Experts of a small language model.
Size: 10 layers, vocabulary 8192, 11.4M parameters.
Below are experts of layer 2 (counted from 0) of a mixture-of-experts language model. Rows are named router (the router's row for the expert) and show model dimensions 0-95. Each number is 128 + 32 x the weight over its row's rms, rounded and kept within 0 to 255. Numbers have three digits each.
After each expert's rows: "gets" lists some tokens that make up at least twice as much of what it gets as of all text; "mostly gets" lists some tokens that are sent to it at least half of the time. This comes from a sample of Wikipedia text that the model never trained on. Tokens count by the router's weight.

# expert 87
router:147148169160138122138139076126037100164128139156189068180113128164141147145176081134091157110114113137129204104057104160129079110150182167105131139130087085184138138142153145169145103150140103145176141124138137056084146126101123131144084133181161089082096134088150165110103119119158117129
gets: "wa", "ke", "val", "cre", "lu", "ka"
mostly gets: "wa", " block", "cre", " scene", " cut", "hara"

# expert 101
router:072070153103099100091159155140134110103093103084112165104096099127083128119155125141165183091132222138137100120079119103158167132130062124103098116141184106085170118182130109137110165100165145108162138148128151058135165093142111153121133153078083165137122182106096125084133070112141074104
gets: "|", "==", " The", " In", "===", "In"
mostly gets: "|", "|---|---|---|", "|---|", "---|---|---|---|", "|---|---|", "On"

# expert 82
router:181092176118152128113106180098114136181072127097095128100104125150130113116151113168081113149162224180126075067113119172120161123113171196103111178090169149111106113082160113180189140163118133105138135144128193172137133136156101089121076117126117141114137088091110120125110119093140095080
gets: "5", "0", "ร", "'"
mostly gets: "ร", "อ", "ส"

# expert 64
router:170137096149066158113109079168155133157091149150169206124115135147171092159150063171157197119159085125159124172117151123148141146121155141167161140145138139154176121071106163104147135175044113146108139124078147158066079096139156133139143129155110069108117106120079145187134110116119140164
gets: "s", "es", "ia", "is", "a", "ica"
mostly gets: "es", "ia", "ica", "cy", "onia", "ines"

# expert 168
router:088094160157173151120156078115075172122154171114133171108156169183139134112141106073103093108121100108141095091147145141158094222160127093150149106095113143127158159076139106127160082175120132085130126090106145063136085182161124065158107092107162173081099112119156158107130086149099149092
gets: " was", " had", " have", " has", " is", " were"
mostly gets: " is", " was", " has", " were", " had", " are"

# expert 119
router:085149152155081086097114135165174104173059159172131133119095077129152157079140141096208182147122112106067122121130112114175168088105148158136132133083157137106134127089158124099123170114189132165166092150074114155148124105070146152176159127113100093107178093126077133167179121116159105157
gets: ":", ",", "):", "),", " /", " –"
mostly gets: ":", "):", " ===", " included", " include"

# expert 136
router:098120152160141121120124211089136211063120152183106141137117130076097076124102152134151143127137102063090139135093144142120094200119124091161067094165164103104147114108132114160157150151093166115136151135082138146133121180115103137109081115178068057116171103144185090143151111118131152142
gets: " population", " years", " people", "%", " life", " children"
mostly gets: " work", " home", " people", " life", " population", " public"

# expert 105
router:131108103107178121203097090170142125091092119109182221080092126158135154150114141128103134117156145108115120166141168109167121214113131127116167111144105070085113092141130129100070058149135044146143125118122135156137128159118206156122085170146138098130138170149128104119133093129154079139
gets: "in", "an", "a", "at", "el", "on"
mostly gets: "in", "ins", "onia", "ien", "ah", "an"

# expert 155
router:146147156128167167150104174131182118079111106130124168121125157136128138071201144192130069150121107088138172125157176114134119116057170136110068110133199130088159112123141134107090146130085104141084167169169141143169160178072150094156133155167093148094132118103110128127138061084105163104
gets: "%", "th", "nd", " km", "st", "rd"
mostly gets: "%", " km", " mm", " million", " kg", " years"

# expert 115
router:163146107118136137109110138149116092085114118174091078085135176113037091138124139171110166135147099125145147108139189137112167150108110143149105111137141136117128136139125185117187150071137162126104131155113154125063182146167170151183133125098203111095150104209186143126183094128182162124
gets: "f", "if", "ch", " f", "im", " arch"
mostly gets: "if", " art", " hand", " arch", " Arch", " tax"

# expert 157
router:074180090134129087136141124095154147168136082142164155161138158127134038078142172068088104043143101069148141135160169149145122097099135108148089111110114153192110141163109109117112108092138147126173123141084109149127066134096104136146158136095154059105076100125118133132126047134141144154
gets: " in", " on", " from", " at", " over", " with"
mostly gets: " from", " on", " over", " between", " out", " up"

# expert 152
router:145126127101153105088142162083131140182061149150152076117103127136139167124129096126116144136172159183212145073050129166117132137126140199112142143124118146188144089131117083167144114100097122149112116109090188177104157145150087137102088076095147133120075098064115166166106151111150112087
gets: "é", "á", "ā", "'", "í", "о"
mostly gets: "о", "í", "ี", "ุ", "á", "ā"

# expert 66
router:091186170104134109129126095115096145131139153165107146137101160134114065122109047075093083080064102117151107091104136116125104147129117081144099149170104107188094160089145093082170078148076152131083111104103068129129124107156119058141135120073115175128128147123156094086109095190107152127
gets: " and", " that", " which", " but", " who", " when"
mostly gets: " that", " which", " who", " and", " but", " when"

# expert 71
router:157138111174124152095129140149084157128195143164137174164172167137105148145092120067110214107171155109077076133140097172109111129167154155110162140125103157186088116129138103120077163096129164168099163177158137127143125121104127126121086079163157112169149075176082091190140089100114107112
gets: " con", " de", " Vi", "ju", " in", " vi"
mostly gets: " con", " Vi", "ju", " man", " bi", " di"

# expert 90
router:155106107127087153141117132144121113073151178083147109120157117147130143106131118124100158144172107132168100140079102146150212088157118145111134159114110062152111136145145146162121074161189134128028136140146143138087135174179136162135097028132151153113140126079130087138132123118206075149
gets: "i", "ri", "il", "li", "u", "al"
mostly gets: "ai", "ili", "ari", "ali", "lli", "il"

# expert 174
router:170078126142102139100099159161134116141099164056100141178146095136110160161057084117112160150123100121157042126110122139104147084168145183149189100164133092179120102112055141137117104177124100164092120125121150173136172101155145142122117122074160149113157148112120168172088145150160060142
gets: "e", "a", "o", "i", "u", "s"
mostly gets: "a", "o", "ae", "e", "i", "u"